{
  "d_model": 512,
  "n_experts": 32,
  "experts_per_token": 2,
  "d_shared_expert": 320,
  "router_score": "softmax",
  "normalize_top_k": false,
  "router_noise": 0.05,
  "lr_router": 0.00085,
  "tie_embeddings": "early",
  "lr": 0.0019,
  "beta1": 0.95,
  "beta2": 0.95,
  "batch_tokens": 65536
}
Below are experts of layer 2 (counted from 0) of a mixture-of-experts language model. Rows are named router (the router's row for the expert), gate (a neuron's input weights, with its number), up (a neuron's input weights, with its number) and show model dimensions 64-127. Each number is 500 + 40 x the weight over its row's rms, rounded and kept within 0 to 999. Numbers have three digits each.
After each expert's rows: "mostly gets" lists some tokens that are sent to it at least half of the time. This comes from a sample of Wikipedia text that the model never trained on.

# expert 22
router:512454537520543557515559540528510514468532509501542470544575513503501491458571469450460481542455520437502528545463462453448540491537495539426485475447519535584520404531553508469523535538486485
gate0:487449550519516447596582463484510433515527466533506466515435424499522453548519464510441446614421456585500481527508521520509447520492557485520470454574589547421516530524478537486516534462471507
up0:460543486467506569475445533495496523473519508462457512458484506473452541478526530503422463536520500567513486473510527449490549537484468460489456532500528552522497431461496543488474510515507537
gate1:489456486453532511475497523453476494538517508522461481472474465462533517390493514472501488446486495463484464529472582545469513488475565494455483527566463574502531482387529510456520500494457537
up1:493526552484484491479407586541471513504515523505523497533450418471462442566526503470461441524442429491516491479497466514460484481506505509528485522480556489424547508544497538430535506545526532
gate2:499510534404487542480546536524575521390450485514463454479522421447395505443509525523432530497499544530545460497454562529471559461489453474467516460464515470528508443453542572546569486483554408
up2:508446514564496447492512516452429466593538543488558555532492559570523494555515453510505419494455508500472515528536441431475500523495563526508519495572458516456503557533447461472456591502471575
gate3:480542510455447543460485451469487409563471544507537585515531549552503464518531511500467517445564518545629509463592492478523476542475537509526556438584480485501461435499455507455572549483550552
up3:541511477563562439443551545468542549502519452470453487448482443495487524500497524509473473496492471529412520494448487506453487481543489501511437488441554526563491565515567438517408483509470483
gate4:533501517543468478491518515525438583467546530432480448504500520475443556529485567427448439523481435457536475540490542472463523496551446477430475422515462467523493495494488495449529445477478421
up4:456502529495537526449521432534454514529510457496501543512496478509525551500477480489519510559544484420546432523543528472533474543464497492581472561416512532432491496600531573543528502545485512
gate5:458514536571413517499489435428464551513471475499551516459548465561533508470516481475477448496508541422480517433531482480485528556506566492540506581527507568584480483535513497510547447460519490
up5:483493473513500514468513484564583562531529560572482571551563439446491484538551482472447534537560500551551519549487500551568502519484557467492450525480496448513494488500593504510463503471476523
gate6:518454445533512567461532443460494470491498467454501486516429517513440512479532458591577499559540491503507477510442404498539492468547544432505548479498531459537567496528524543527539516465494529
up6:514429566502527568458511483512513532508527466504484504526617477501472583446458493474514469505546404451492447484414431541525446539476553466492533465493546468564487492520457475569513499531525463
gate7:438514612500497454639521529534544568499590511524480473518470561493516406541519510530448571568503501515497494457517494512538483495509456532509551486456476465438523526503406483490565508492504591
up7:437500528504457461563482526539529582553585468435511463477558522470556459547539542514488500586473485493488508451494570499591464511563461588522512469443434452414547473469448541459532519470460532
gate8:464515566538522496496549482510481559458489497583504552493537560486454438442519465411467509520500490442447500503529514483469465431514427462563491551562508531455478574474487480595469552507502564
up8:501475624585499415478535514450473534539466494557545477546527507560447440525543423511458510492527486483494509487480507552483540472468481493496505500512499533471538468466555533467474536458514519
gate9:552516589532469502491486448494528487440489508485466484524456507529420494529479485487555456473528517507483544505536509478465493542507507507488430475541539526484469455512498504483372466528545392
up9:494429593490470495474423424515459470501538503529447518504519440467533546517460536436478465486556575527506427470475500446503490575505536474479407491521536548498527532483513486489406442481537439
gate10:366563514524511535555507506463549508478386458475493505450510527496530521458497568442543531462425475559504437523487459508447446495412519467488486573522494507434554569546503453491500518457477495
up10:465541496480450588551534531483483434455481494463536507434589543514532560479462558475633507443401463496496469416457459483529459533460530522460485516524523544419481582551478527551494474596489565
gate11:498495483436478396521542465517506512515439500393487555493483495566497523526478446515529482479440477531500516553513476461535508517608486464478477525448495434457484464532400538474490528481549467
up11:480535436515469592534514550555538521527467526484516485558578465535416491558507536527516574436497506430528452474552458529510519486476500561476454523463417530519523486566444509401523474470439541
mostly gets: " a", " an", " of", " for", " Of", "whose"

# expert 5
router:542590515470482495568459512476464466493484493502506469498449499492562453474490467418563520515519465394519574559462596446526496478500457536394503455426556544507508529481517511505580525524513496
gate0:481515538480508424474536540549491503493513414567502468549466514469512473564456608495529491533443448527477516484438497477547538520477561541452502441548526401539508494512507517430450562475484482
up0:476534493495499454522512473434488474483427476511509526508460526498555566556455487573508559525520407505541504495546497443443517556525547465462529406501528493490454508485503530502534538505486535
gate1:525489520525474504520526495468435587521572511471475486527496494503519451443494460474489521585550546432447506490546498467513475474464485519445534506526542445480462480492505493406564461480461500
up1:461498482472472512529490455516486496532593495477457523498450530481452536531459450511563473558526486465458576500501487488497567559533530548492444504513539496515541412488445495476562495503443493
gate2:569543521455524399484471523478585517471503514499437408551485454475510485465573506522454417537517463487520496499517477461501439418473499511479507490492417478511476442582484450500546487509498524
up2:457545513515469444541465535529513452492455443535495444555435538429439509565531502518442495489571439503479474449528544435513463472601480493418524530519468472513523491488464416477569602470528415
gate3:520566520488466448415526479506479372498465430497506498459505444542442599506513473463481532453468488465485530526506510471443512554468483468492435432502502459474448497510468535504464488535484547
up3:513517507518466503460535423473529353435507410516455490425479426529505630491571411463453512487486475503486510475539550524464509559410443495481459446530502470461487485509467508475465516519562524
gate4:475442468574517505535517488528509439479481493425559533524480486416584503468493532573588474571546451553491503525516554537540527497499413465476486575502507488509515458500455454555481488525429491
up4:439503463545550561599435458481571499499433530544476523521526538542471469532540481473533448509464546506479500521451558505465523528533600560529498497485387473507551572442556485528464526486508472
gate5:582540502402453523504493487500490446515532510402500553513546441528374466586574573466473535512491493531467451453478531524539477547533519528569538486474531569407578527455457483464396552532548435
up5:553576518434464541515542489499516455482543490420531543506511457548444429575520586462478547510540524559485449454468510535502528579515511548561518513454531550464575572455463477439426558531515467
gate6:421500501606493453507510486477532513389507438497493485500566514455456523475529516526504522472503519471499424533395470546509431516525491478461543487494484445459475540524450515498522429521429502
up6:471531486508496407513502476499482471509481457506525500470490546505522514482457462462565543487526597474479530543440595505494458516502451526388507496479467474571528563497487508545545538572497604
gate7:408537487570541489457512483545498514502497521416621418455514572513547486515469402580526484533488427545530486496529531476400506525484540507487408464462474511460474459580426520527478522475465459
up7:511525550439486544523496510493447523513478493554441546559435472518528513451541591403529563501513560475445513518501449438564508493454469456516514565558481524455555530469531553494526482526565554
gate8:529492491546474515476541500508538469522539468490438538514431533459454511519533515483465533448508534502493438497476409528536481491534469531486470471579518484579489474519483545510468516503473505
up8:509483516501498529518476497459472518499488520471487510486486484483541499429542439491499538559465525563539539469522534473469488499498443422478554519479456461437479450407445518463503453512483535
gate9:525490478552471569426453385466530504445485518454510521499473551484504443544530490510523527459569580469559540492514538494481549487477475527480507491499496521461535534519471496430457386471426575
up9:453495461521504530464502394548479414522468497461529492487470594520524508528541500517480432439495488379441542508500503475563535438469545547447510547435544563507504519540513519465510482461532478
gate10:524493529513493467515520452515519517525482497460470540508497474514474473509497507424533483494459543554499423546518471487527523526490549519548564431444559517454526441461562542524511473503451502
up10:426493525496505544475535486497577498462470453530509560508491579514499481485493501505534494495533496463462598425491511526521519487515530468448517554500469546578535492491473509471558485590498464
gate11:469463385485534530482555542594560484482576489485513530505536536471444502444493486464515441506487516578470481523527579574462548464517469477495487519507466469507505560448479497544465470514562540
up11:465492421540561445438523463483476476551502504431499527460548479555536529425564473470545489562459497520535550466559561468627461518519525559501550443519455462463535528446520492489503544497500532
mostly gets: " on", " at", " with", " after", " during", " against"

# expert 3
router:559504500478479449462505559526463428541504505499434465539418484536432572526499497450559490517514529525525530416545509475551487487480525479546557565511407500533517544548441445559532472461470508
gate0:431563477488449494486410545556464552508522472507498499508542521533587397465525486474512624521374543525560449518490577540554478497490480514492495445465468476466527597517491545527563415464438556
up0:403528494476443521466423523560497526495529444488469500478543485472581463483551457482503572543395584540530506533485595517526503483478479523537493461477469493466509593524487523520523417433445594
gate1:505519480499457513473574500505524484485431469518455609536396521541537502559523498475520447598512544544550488467468484526511543488530501454474498482451442473510451494511536479527504445519520487
up1:519487517507541440510491555454433552482526529464518464507526524496470529472515536518510502394485490490442472479552570457553442567496475532494561541541485475501552531434489512408484565520459508
gate2:463483537415449557503441442522558543480529499538541439492442528529539531466533495516512509454505523503470468509531546489478492478531488436449559477504508527460462520535441449567480517543469476
up2:511505466526465519483523423409504589522476456453544473489472494511552447527487558523414493502542504553524528465496453499470521458504455514536470482504572524510509612575439522501554518495489515
gate3:505489578482519500424491515497511448399506525599479518481478562516426478490519484494445492525535444457413504488513456499487585494487523469481489493564529476499580514511561602541415506533522479
up3:478504582499550459455495512430518462455544531544462487445404561573474533547534507441450491521439471468463537499533533497529490476470475514479495440550450485468468581463552566543466516521522477
gate4:523454524513544475520514518544439503464571483581447526579478504474531547481446524442495437540491527476531545493479545485478520494491539513451443489536522520455497509481517539569465405485444437
up4:473438459455483516516452533460536501496525511564528512458557509494486425539491563474503550503545468469465497517503418499490531495429423516523454420528409474456543475475484440504488512588502423
gate5:422532532542500494466608551548555521502461499492472444532532481548471555529489512470469449577513470486480526476454471557526508449483471514478581480487482488422464487498493561506532492544490584
up5:480425505502525439473441478447414482557469488511500476512485483455528488501557533512468520485537479510502491552519553548489465494497452478532441522489503477494485465483527483515547516496494488
gate6:507497419491465519478487574508480453470531463496545527499551523454537504497459546546527425495484501565537495491453497473491511516540457463507491471432521532516465493488362465479511508605451487
up6:510504486539491506456476598517497435486559472489551521510582501440533487524447533526520400455447506514532488481474542494479508607507480473481416468464490546462483496425388510445482481614446445
gate7:520489477507455515534504448554447476524493475481431472558506493497553560577474472466438489525435476501475441420503518538491516492570439440484470479532501539535528460501522520514463469601594422
up7:550493489450433431491502478483521571507456432488545473571443507486571480524544501527464459568482470530451468470582448567481498490485444506460477428487524482519427545522486537535437504585498482
gate8:510504628418583509503458433508476526484508521544592534546423479469489505584471580500524496563473502482500562485531516529525503586492522513497514514500443550459517475419481480460525535503542477
up8:472526384610466473474553593472524500511458466456420475440574489523507485397510449515497525444514539546484462486519507496479487418508507477513480489455587466553472505603528526542477509505495512
gate9:555487500467452450508517575440498509451460549458467468483438467428402481449554533508467513449506458538462527517486504493569492461535435453469524512493504540432543581533574489423574403419543552
up9:419463558566478556535509434548460571505447500589542463576507499548610528484446462472549414554522460465508512474556483477369491505425569445554510406544479429496502475541466528528494524525508498
gate10:581465495508494490565518450544520548457467562563529508453510539558559524536482444446492554459431427541515469504462560482414557575442565506575570500458488432540512550512547504467498511524474545
up10:443512506499471471430501477443473477551530471435575439506438437508471545449468521563492484532570562458443470500543467565523504458497450498422482492474512527540478431484451485558465440517484491
gate11:463529517508501536472462505500518548517464536473559542456542569489510529467418517428564501495538463531484458503509456488491450475478512456472469468492490507535509475463421453550489595472526524
up11:470458543514528513491577473445466503505486526469519508508563487466461548459432501499455493513516523475510473502466467525493509482582474438481529549483480516509448485486452488534489548490470416
mostly gets: ").", "\".", ".\"", " States", ".", " York"

# expert 18
router:468581554507497414484466548564489505467515459472497505421541471518484494539490414505532481505487525468501532495486538460475529501463483481505486446486459551455460546512508566531480531462540484
gate0:491493527475473506475457481603557534539479499496566544472551488510556465438539501489460515501489533551529377512464534501431493515552514511528498428480528545470463485494494582512484516514471514
up0:417503490531505471423540527418515447471545513549496466534425490494514464581426488545556598494494506473401563518498465473511542517392462549400486596470494448525567474542476449452580452455590477
gate1:489511412441552455471496439529512474489481512545495436429595512522518496599500473431533536543477500502529445510506468527480477503432553460449484509496494553491579498533556507500489566494499466
up1:497558515448578372528484496533443501447548488474501492423576538520528511531502468504579548521507547465521465549507492535492441501512593488501507487440527586521504527496507551528513549452504474
gate2:471561485454386518566506484429501431527516490482462461466568545519497527488584570492475494520524568481575458517496541491469500499544507353487548493483473469486419480538463462522475542548495549
up2:501526463541560489461459483586494527448480499501501576511430524464496515478448484517457514479483484573449595504463463491555511507471481561533433525492491462454608516459453533530534514472448501
gate3:435527433482401500579511513482523478607491500531547464497467479456548531435551444515573421497529442437461490515485513509512481486492408552525474557474563506535516435492505520421435447485524423
up3:490585518524459486505480443423501519541404532532524463479431472511510553406554448485479446523477407453461481527528540574432429551528417480468419599484553535487468458460552523434416458490486461
gate4:520536502539477471566551499441573557403469538447446553550500511520557435517549530517516421468512485462386535499514479470531540523437492463483526519548524520499517443468525484509503470502481492
up4:522502520581412490474480449544511526551469564523519470491554503542558532460530500531489491549476474462433517511484485545529594480481545462441482519524486460517497518446550445508514513503485481
gate5:514468492541465510422556496546509549503531457523459467510534457537486510485470546473540474563469536453490505465404547501453498512534421483560505500604520485547505542568514536519532441479427506
up5:438523502454511525485429481546510454517486501443531552535447463452466475501486485498412472427491452535519448556511432520577518444521600503499497528440536525483566453509501506487558451553539529
gate6:472492502501483412486499494475490452500518509462539531435471513441533451435417485495522473462479464473520499456419557509488544571556494440555571442500521395501526495492466453511455411521499485
up6:473515479513514447420431516522454489530548529471497514458515505479495500449506564544527463440526502475480460440567592467448511522556566469529511518517497461473518596508462477502504486557579516
gate7:510463504497476483524463451536488534519537512523555487513513531542481424564491535522501532500524471537597535473501441584480470511466454559554479582499556472495495466546436489500518466497534512
up7:471531518579583521558548534468529516453535540457498501415529464513560467478460478456388499454492462482483548578525467554452522559560501420531489494542490537495527500511520461524470536564446550
gate8:463552505434476528497506483546497588503452483498549450475469476447446487496504509504524454477523442508512449488467472492493461547508518501543546499499562499500542448621513531478465505504513579
up8:453517493543481550436492511565483504507424460478471532464459425541571476499500453559517516501547494552514489544545479480467557560475490500526544483498525516540511537453534501487514448519404446
gate9:530486461508461557558530551501530525464492476475461547479479495547443502543410429517491485511435482570456581495548404565550548546441518536505496478535540476501448453469475493568587521431495481
up9:506520497483567422535531460487430520482499514516542473513500499466543500467596573433507561499546515405539510530444562447494467449580508457504479498498534498525500514514477504490422511500483494
gate10:518510468513549567534531514459487532492508525507481492503514432426480514472521553549442522493540505530538491468446478520502462567508461523442527517438493461479473515507489496516479539492441465
up10:522558513473508493476462557503481443553535498517432531427578475375510524534548526546484508448488480498530492491411483503475561598492424506501468467438511529478541489464503535489559472524480445
gate11:547523568494461504545529476484487512501486462559549543538525491511497471483513506522490500509484430511461443442524525539504493548510467507551502576452513484459602513409419514546439489502482530
up11:492555527505498474567509488499529545509458515510533506472552475494514515500458544524454551470494488547507477456517528503514526515429530459577532537498496505493547538417460488558463491508478557
mostly gets: " that", " when", " until", " time", " before", " since"

# expert 1
router:447465437496443486465512520472502568498527473511487508545566475520550562494489497498497435517533407492533476429480553456529488461592500503511449481497537534443526540463559492436549489554570479
gate0:480494478505497513472505528479510508420450529486493472494485540469524482498511499552499489550517577504480475425529468528562508434525433489557524468538504475473510460520502460541447504510522450
up0:553538580500560415517484506497549465557566453501492557487469493562583586469474443540504479456463462532489553522454508505534511506578618490495490503462514560475584548501477539531484545513504486
gate1:505530516514488514630568479524567498510422562453589519485520494495550548512440518468475508477503524489528473494481484532529487497473497488426466495527516494431490538522526509527511512510457467
up1:490457426589534446516518456497477488478526436566456515495466512455523505480498476481474514544510562469480591523545476521425503535553471578553506552479548586515532487480461488528518476511501560
gate2:438500471482453424446403509547552492524485451494490498502481492493518432462497509500469472496591502522501456501427552535533482498497504445540524446519482511427509501503501458483465485463576511
up2:492505578518558537476508494492423534524583482520488514550550464494576498496536454518506457492481458524546490486443509491458546508518477499500485534547565536491546521461499544516490481564512532
gate3:474529444532521490534480538478448582552499426524539435500494501543535447490552436456507505466495506557556469470493481463551536513558523490489473483469480528555472490530571524529543429575548580
up3:488531457530488428487542521485462534530543476560489505542542485465512468483528512493540468470515568555534473472544531526537502583606509495465567456547459494520510519569484552457512527506566573
gate4:495536442490486473531458560588520526534494533515510535474484465499435457502450524542575414530560475464381475507496515454536514454496546475474544421499535531490475440510534449484478507522474498
up4:547479517519486492487515509415469479522471420497511490538527495501531520548517446445512601449442515520586553451495478494488511529532458566504493540454481488472530566518478517510505492510504521
gate5:544465558461489500422496546526537590550452469589584456475565494453486467401534474527551517570490475511505493488524495469478472502480537491482512469500466503542526548512480525498509420531523483
up5:418528451546512479579484449468474456453499478443428489519479563545552496540520526456429433432560496496428509464510571552515513491499435522552508523473482539523501472522517477536515542520449520
gate6:475496508505468479570501572490541510449575409489460486471492445458518512578437470499429509499505479485546517454469478526502529432516477626482466485493498408545475436539452450502434553468463463
up6:530539489410559457449473521543481426475465545469484538529457488490464414504524469502585501453477560549447476459484537514553405479475496481525515525493546535499550571484511541451494485467570477
gate7:487416577501391424537547525461545525591507484538535492469468532508396591533509415570500504481558484454503545497461442467522597509424527466487516463556472520443523529464503564479538401513524504
up7:548507454485488537507491479425431572494460543423424437576504543531591433523439500475555407468526512550446533475593516540450471480554412434490542460490569466426456538505534427508430517516538520
gate8:534491511542525477538555519478448459511497473473509407520449505491502483529563518518504540569547485445564491481527479507495446459556435447413517446534441508420468515554527420519560475508520469
up8:485465473539563523489413526502527499500478546472498479541422521514500521485569461526474541429530480439511486488541501480479495482500456535438578544547459508410458473465453491531463529545492532
gate9:449496428443537494515481488508461502404487459505584539392457476445491504510430540545497422478482512567460572472550542503503557536502468451479420511464577489484508561508505515517562530528516459
up9:460502539456466493451451539487477523457495478520541465563476535532457490478442520498512551483560459498522583497530503446472502469490507464456516527520511511490471560479531533455575531467520558
gate10:574522445566535512534523460523528486491520475447496481476420503641519520491443436504486540420488494549523488493470465534469438449512532479510477501481527473508506472485468500437573560437598558
up10:447517478531453461507421538509449468467480532532508479457456466451512518534511505387498541552470478468506541446564547595522502590451493529485467521478544599512467512527482470512504480498524473
gate11:508503524500512444552513467490462471519485514502552547411475443501486420456519512505515426576475506498468453500453508486513433506521517521431460436502579458508498432486574396506505452494541501
up11:516501567501451550530533490495533547404499494475460450484553515439589556534471551525511559448484476464536596529528483509490514512536510478558490488488490529462472510559423519473539529507488486
mostly gets: "The", " career", " ==", " life", " ===", "Personal"

# expert 7
router:487557563477517474474451552510485440525474516437465450489467482449577508547493497523501485517564521488465495539436499440522516548524431449444584557508554412480528441475469558462535449436526394
gate0:466549462502514477530524487521500534472451454396495531530486468480456519516491519481471569512518531397476570494483426588513500531588502408533475485538489503483546476592425485437559537467526370
up0:466527472462536509464534475544505551492579472459504552451512461471465463539427488495455570544573505437505549485465449498515525499541520492499521513467520535486500457496452431507489633504453423
gate1:451457478478492447524475430491516492462436534499500580523475476505494481472479504495414506551502447502516518554516557532515454514460527472519455449498476492583473528516515484458509533445537499
up1:455460468441499457513519478441521497516476534529460539561416474454494520474462521537488528517521468561481528544511500462514443548465516526513469440454484509605452482523535513517541508407513550
gate2:518526546511492462504486553534528477469507529480536444476528457526519493472540513530506421491524443534472422487522465500505512426531509537436510482513481504579467526565466511515527443499523527
up2:425461516535475572587492494488461511501520523523496505493528528515551490443423499481501558466552574466536513499490525453465480575484500497590564517521500499461501439491496522490509559540421478
gate3:470567526579505558403437566542486537455499463519429518500492492551531558529493513501487522435492525470480558496455549588479437642542479536421570449472501519501529464442471551536540537428509572
up3:563526477422524440494506485541519458522518543529564525473483447569539446514545468521494533421565480447479488455495488493456507429462500474460564463566529541462409535408491518476476466490546523
gate4:470469545453459494508573551482514554451578522514495469547493480571480472469497496461544523516578465488495448459518534468531499570458501440450490494507486488452544442522475540464516558510482569
up4:476509528501480516457558580484496545522557532517543421472560468550415510520542580482504535480576458466557437473499555460505518508471541561432517533515490540479509475503469579485517509507492569
gate5:509480452464440543506528534526446471477524513548462486612519435515490462537468484466514541488523552536508426532560484518513479500491559505456490526489533520496456503451475446504526503465533585
up5:476504508489550472529423477464569503513481562448525502452502548522488611519550555459486522450536466454496596534533437474534561475501440492494488505442499490490507535559547543495461475596473491
gate6:469507471487494518479537515575495472438462437523509587425485579496523484523578530465512509511485527558514500401519482504453480464520501502544573458487599452437521481437552525445448435554468504
up6:524536471411482532524502490490523497558482525513505567431551489491459487500466486547416496487543516432521520445545551577472424488441420619512574452536498503457549448500503472502455547520580495
gate7:464497470526538453524474484517462488494500472512492554493524504447536501485497509464490531478576490465391543489599569541501514549577535478513549495594456408522475433487548496504441560542461512
up7:498462527483498527544514510512531480516490567521454486477493543505536546480521517468524468535478496517529460515432446492509542450468460525516419573433495486472518542499529493501532464511507472
gate8:477481520471533443527506531465461526516491469447475562497522504528474525516487468480528455583406446473524496514533530557555536527508530531493484474422513524424513460418488587474456474469490560
up8:466594535542440475498505414528505525548570502528479392503474404523490417496452488539463549440586507514453493489489526438472550479448457489497475505555505446539432502513554519510550578491495474
gate9:454454571479499472465492538449415537490515580472513434462466475471530473533520477471484480539513513399541439497452538463521513485524451541555483537528507479439451513451581592577514494557506450
up9:380491502461537507477451449437487504462478536489526479497513446464521453491464480479485465567503519497521529491499532417508543455553427466483470483499476449527475483518552524569469498548515465
gate10:549519444507555553461568460554508495503520559533470461481543484447424473492476492609508545544499560450479511496453534491471509458515388497563505524478563441536441538515490498548473464473579464
up10:471513499506513434528553521460517510489493540542458502530587454517534464455545528477497568470515438529499456469511472546485525493506521537458549428560547536562488497479622453456533558479526588
gate11:498517503508492415537454481570521504470516471480485470509452508476497508533543386479565515420513441541439527496423545575549479528482546492508515454476482511510527521500453444500504479532539534
up11:487551540483511471469458510532477534525557523513481442454526516554477595499480462501475545464529467389501443503546433546448496410491508372489498526502452516539529396525517521524475482478461547
mostly gets: " making", " worked", "ated", " took", " make", "ized"

# expert 6
router:496404501500440468450511440488562519543521538451461540489448536574523535540502499505452494552513524519501443491489553601499503511415569522525520544481515546475560524586601486440424499568418540
gate0:531476489533575454492517516560511452469492544529549493494535419434473537565555561507476454529485537550486517523427532522556445557467493494519441599455531515518540469486450549536569522497476532
up0:499482455463516469491528473610544413502515536536564478507605436478535437562456492518427431459465523527575456488468538550492526468512511569476460525523475490530490520585542571532473548520457561
gate1:453605468499431543522447538535491512439485426455537519466493495511427524502389527461524526461525426443504492464511555479533451525470514539450496511481553572457564520478527501518480507513497505
up1:500479573456504507580505552504482517443500514626465510542459553479465481473484431471508556545468499536493499504528584511463494466496528509425494495538531442478545486521582445552562522534400464
gate2:479496520446509469511542527499537490522484497494492545534472494518499474477445458496548551486516551491483468564562585476460469518486541527529508546496447510521524519554520456494476576432469487
up2:554563434505554510526475549534482564516498433516467500570455532469504460513523598474523520499460424508468502508492458516497574473515514445484490542470546486514530478514477624546505429503439464
gate3:588481552488516549529451475559469484502487596452456510493509485449480587415484462515500560578460470547491487475444542590477556504502488468421540540522570475438472484512518524512502445566546458
up3:569458522524560596540507592493470532515498538445436461552502550439374551482512473496494485499470468477436546555459565520513589470496518446487487500509538476397446524476506541510492462554489523
gate4:501479506530511568497482425436547546497487514532497516485469539564460522533512521459455454549504449442497511540514548488545460531465574482462484474514535490498528470544505512494503439565479532
up4:442495487471469466503528512485563456476534487424502502521506441466535420494480429497543486519490535537572531558528468536456491480546504491469467482501538583518463525503525543480508533524443558
gate5:483524469544578496490474480494556464491465525511492511551490516534484487508453501512465415491532452492502498537461569454430434428496518484533459570474555482534459448499546469441489392527592452
up5:558472521478420491495556497526511519529525514526488445503485531466539508485500523540603624515505506531488533440507501514540521566469530459465486436503455534510479539510504531544504570496426530
gate6:496503574466540448524412568495546548516490588540534465420485459579553542490586457525506499554475477497465573518537464520500504460499559542429432518453499461430534566441501511493546469499529508
up6:444545529474529473508458531489531514551457461511545496501521471573534536519518451479555467525501484511521606516559447544486467506541570535503500530465443459421537525432505492449568438487438546
gate7:520486523552507440501506437517438552502492574517481454480457465462531557456435454465553405477486479468443547507510533423499507452388588496472469512532477633505506547472480490545538509483537495
up7:518459486524452489467504475550483530533487535458564459487549516519494592499442490471511516482448574475537538474550577442525490417489456470484455435484480510510501471469422442472528483463479498
gate8:514489489533487551452524467512528503486481479426543540453472482442451491495463541498467518534550434468458574545427494490497492513490509471485483603573466478452550489402538529544431463495548479
up8:499483473547452540464556453554528561443499515410527551480457450494512505485475481539454543515552476482510580555485542481519505524512481527521490539518477448467557508372482519546457452496593510
gate9:496498524502573539543488487488426500518527450509536470477528521456511506567482485515572500542580499500456565616460515494507507542490483486552500465551559486497540417617540551528450501558469500
up9:577489489495515463570527475479469491461473428477544530486484533503511466545488518477487433541572463523466531504453447460536480527523511519502536422482464533488580477503522549518491585512490510
gate10:539465536494521538529508481451490473517524526495463544552560502585564501467516493571454543510354441506497484442486545560476512500464509526495535503450514537490516480537550513520483434510506568
up10:447554462479488464478504507518516485497522506540480466527491422475484517519432525506509521580571521515562511484517474530570504518503480515472504464497526487509546484549485509521569491544523482
gate11:503494550556527458521458508537517534468516577519505519446494428425531462476480538533455530585501472491467481446537508525467581439607481475555535480520562546460453496564489469487489448487440508
up11:472448501443489526531595516457506554570462535478524483481483519508533477607506489471469533461449493528494504510402495437488435539433510513557520498563482519523519499394499535494499507474508435
mostly gets: " Paul", " Lemmon", " Western", "watch", " Vegas", "ville"

# expert 4
router:506482493465496569566477456467463455531513534481540616564554453486468469483491540480538527564529517430560468462599516527471517499507464528497469570478524490440494467551516554453520459511446548
gate0:454404506505491556474478424465548495544462484546501555502522507489414550440537442525498403497528500473485562583522425511505484470449546518497564545487559435596516484543495506424463516491525485
up0:490508490565478525569468467457521489576555498535443485513515472526494500427529471456528436486559525566486553559453472536514533542545530492553527508427500561579430423489511424459453497459592448
gate1:529491532527496553529583570531453433515507541511392433447477480476510494497457468450513443420547456447513528500428538505397498498471499571513442409474523528541480456456516464492494584528429542
up1:498505478484482452489497535500518508511408456511593511518542501503505448453558593481454543585447519542467458490479530470484588509437459462561485501534522482497483461444495520492444467481558457
gate2:466466449465589455564500499459425430515494558534478531480530466480542549481477480486507542567534478451528473494601526486445452495517544434538461461494493491469459578479445532500508377492548533
up2:535510562525460527453493461565498503490473453529519538557517527516424460456516433499535464449442528549453537532439459519519516501460529579444518574495499538533497482529525471500459552490461458
gate3:474454467555496506527559477492476511520498503500466522515506505462486487438461508530517510547470498568416447566528540571443510536485507519573505511457554513479514466537515510501524567461457502
up3:547490489466507520534446484487433482490517476495498532463565462546487481460496467516516487420530543527540499500470501469507470534498486479470471581494503542443480592461547504481498487459470535
gate4:475470523509444496448469464510498580590465549472526404456585530456529534480507562521551468551516473533517443515506470521521457398506488513570526485496438538505519519581521439470486538498506525
up4:470524485462456364559477525518569550532499457476440387500612518480540468474461501456471498519490417520475440518504484526511479450568530519489499458494498446471533521428588516567453489466566560
gate5:499507498478500517537565566503571432513466451479495550526498538512493474597490477498534490460478534575523569424575435447429543480501492455545504451432484471500446515556443596532541459445495567
up5:479425572482469503466497487484445507488473478519415505543413525485498441471529543489563485460516538462525514599414512502613541512457538598438529520539531426544474517469486466500520470558548440
gate6:521505502476473510503483500401550500473548529448541494455457536568532508469563556491554459534569461505402569432500477443480532459506446467558457498496478545383486462484527448576449506506545576
up6:498494502536501491483496490579477459565466533544471505524506476422461492484472457512497527437413532455579448580531523561479528522499528577543523505474528495541532554518444547437570497469466412
gate7:532419567518494496499478561479514462478488450523535462523453550430468475494394536522560464541412532436531495506450514569462564495476500524433521558511435554536554450504562464491558516482495517
up7:495482543442483470489468513477441478479507494434502442435411449539459511479484523438510530496516531423469519512534583547493507486491534412435493471451489532571491504532497500485508553527518461
gate8:480602474495501476532468482516530502547533521470559531560504566490497513466526474437539506411467509533494412501486428500449532518443423573552474521514530444467520466537509435524454450616430430
up8:516493504502486465542489507585513494546438498512506513478455520488489482494508525496487518490480554582467459486496511579462532528497545549542524466462499372522539472587543538484487499501474467
gate9:530491489460387534438471506506533504454521502511429490495439490500484479510527496554491472472511500476536493498474507556469437523430498492435449468485482572412518502495507440480420476430508557
up9:490511475471409560410493504464485531469473498563450501464495555470460491454503489545477536491494565476541471511490517556453398479525518496430460457522476590468490475550530385438428506431459502
gate10:619521503462533490440452597604498438509505440499526455458473507516513483450455514552511500530525427510540513509495509488505517495485628484481486527550439452481541477467398481492538576562481491
up10:484537468457469482437530441434526454443512511457478454444463430462525480498464433481531497512449447490508562495449428473563541539516427482458489523442514505523525512491506475471463451494412491
gate11:493495527484459468541512526476521520525530498474505570503539518491484477550454504478527479536488556546525480474489580520408561448470507487494534454517530456454455587509541462469550485547582536
up11:459521436546572496477481490545440509477467528469492437507494460527503571464545495528480489568537477470465500531571458543568451546571526503456516467531447552532539396447500519551454551473408447
mostly gets: "==", "===", " ==", " ===", "====", " ===="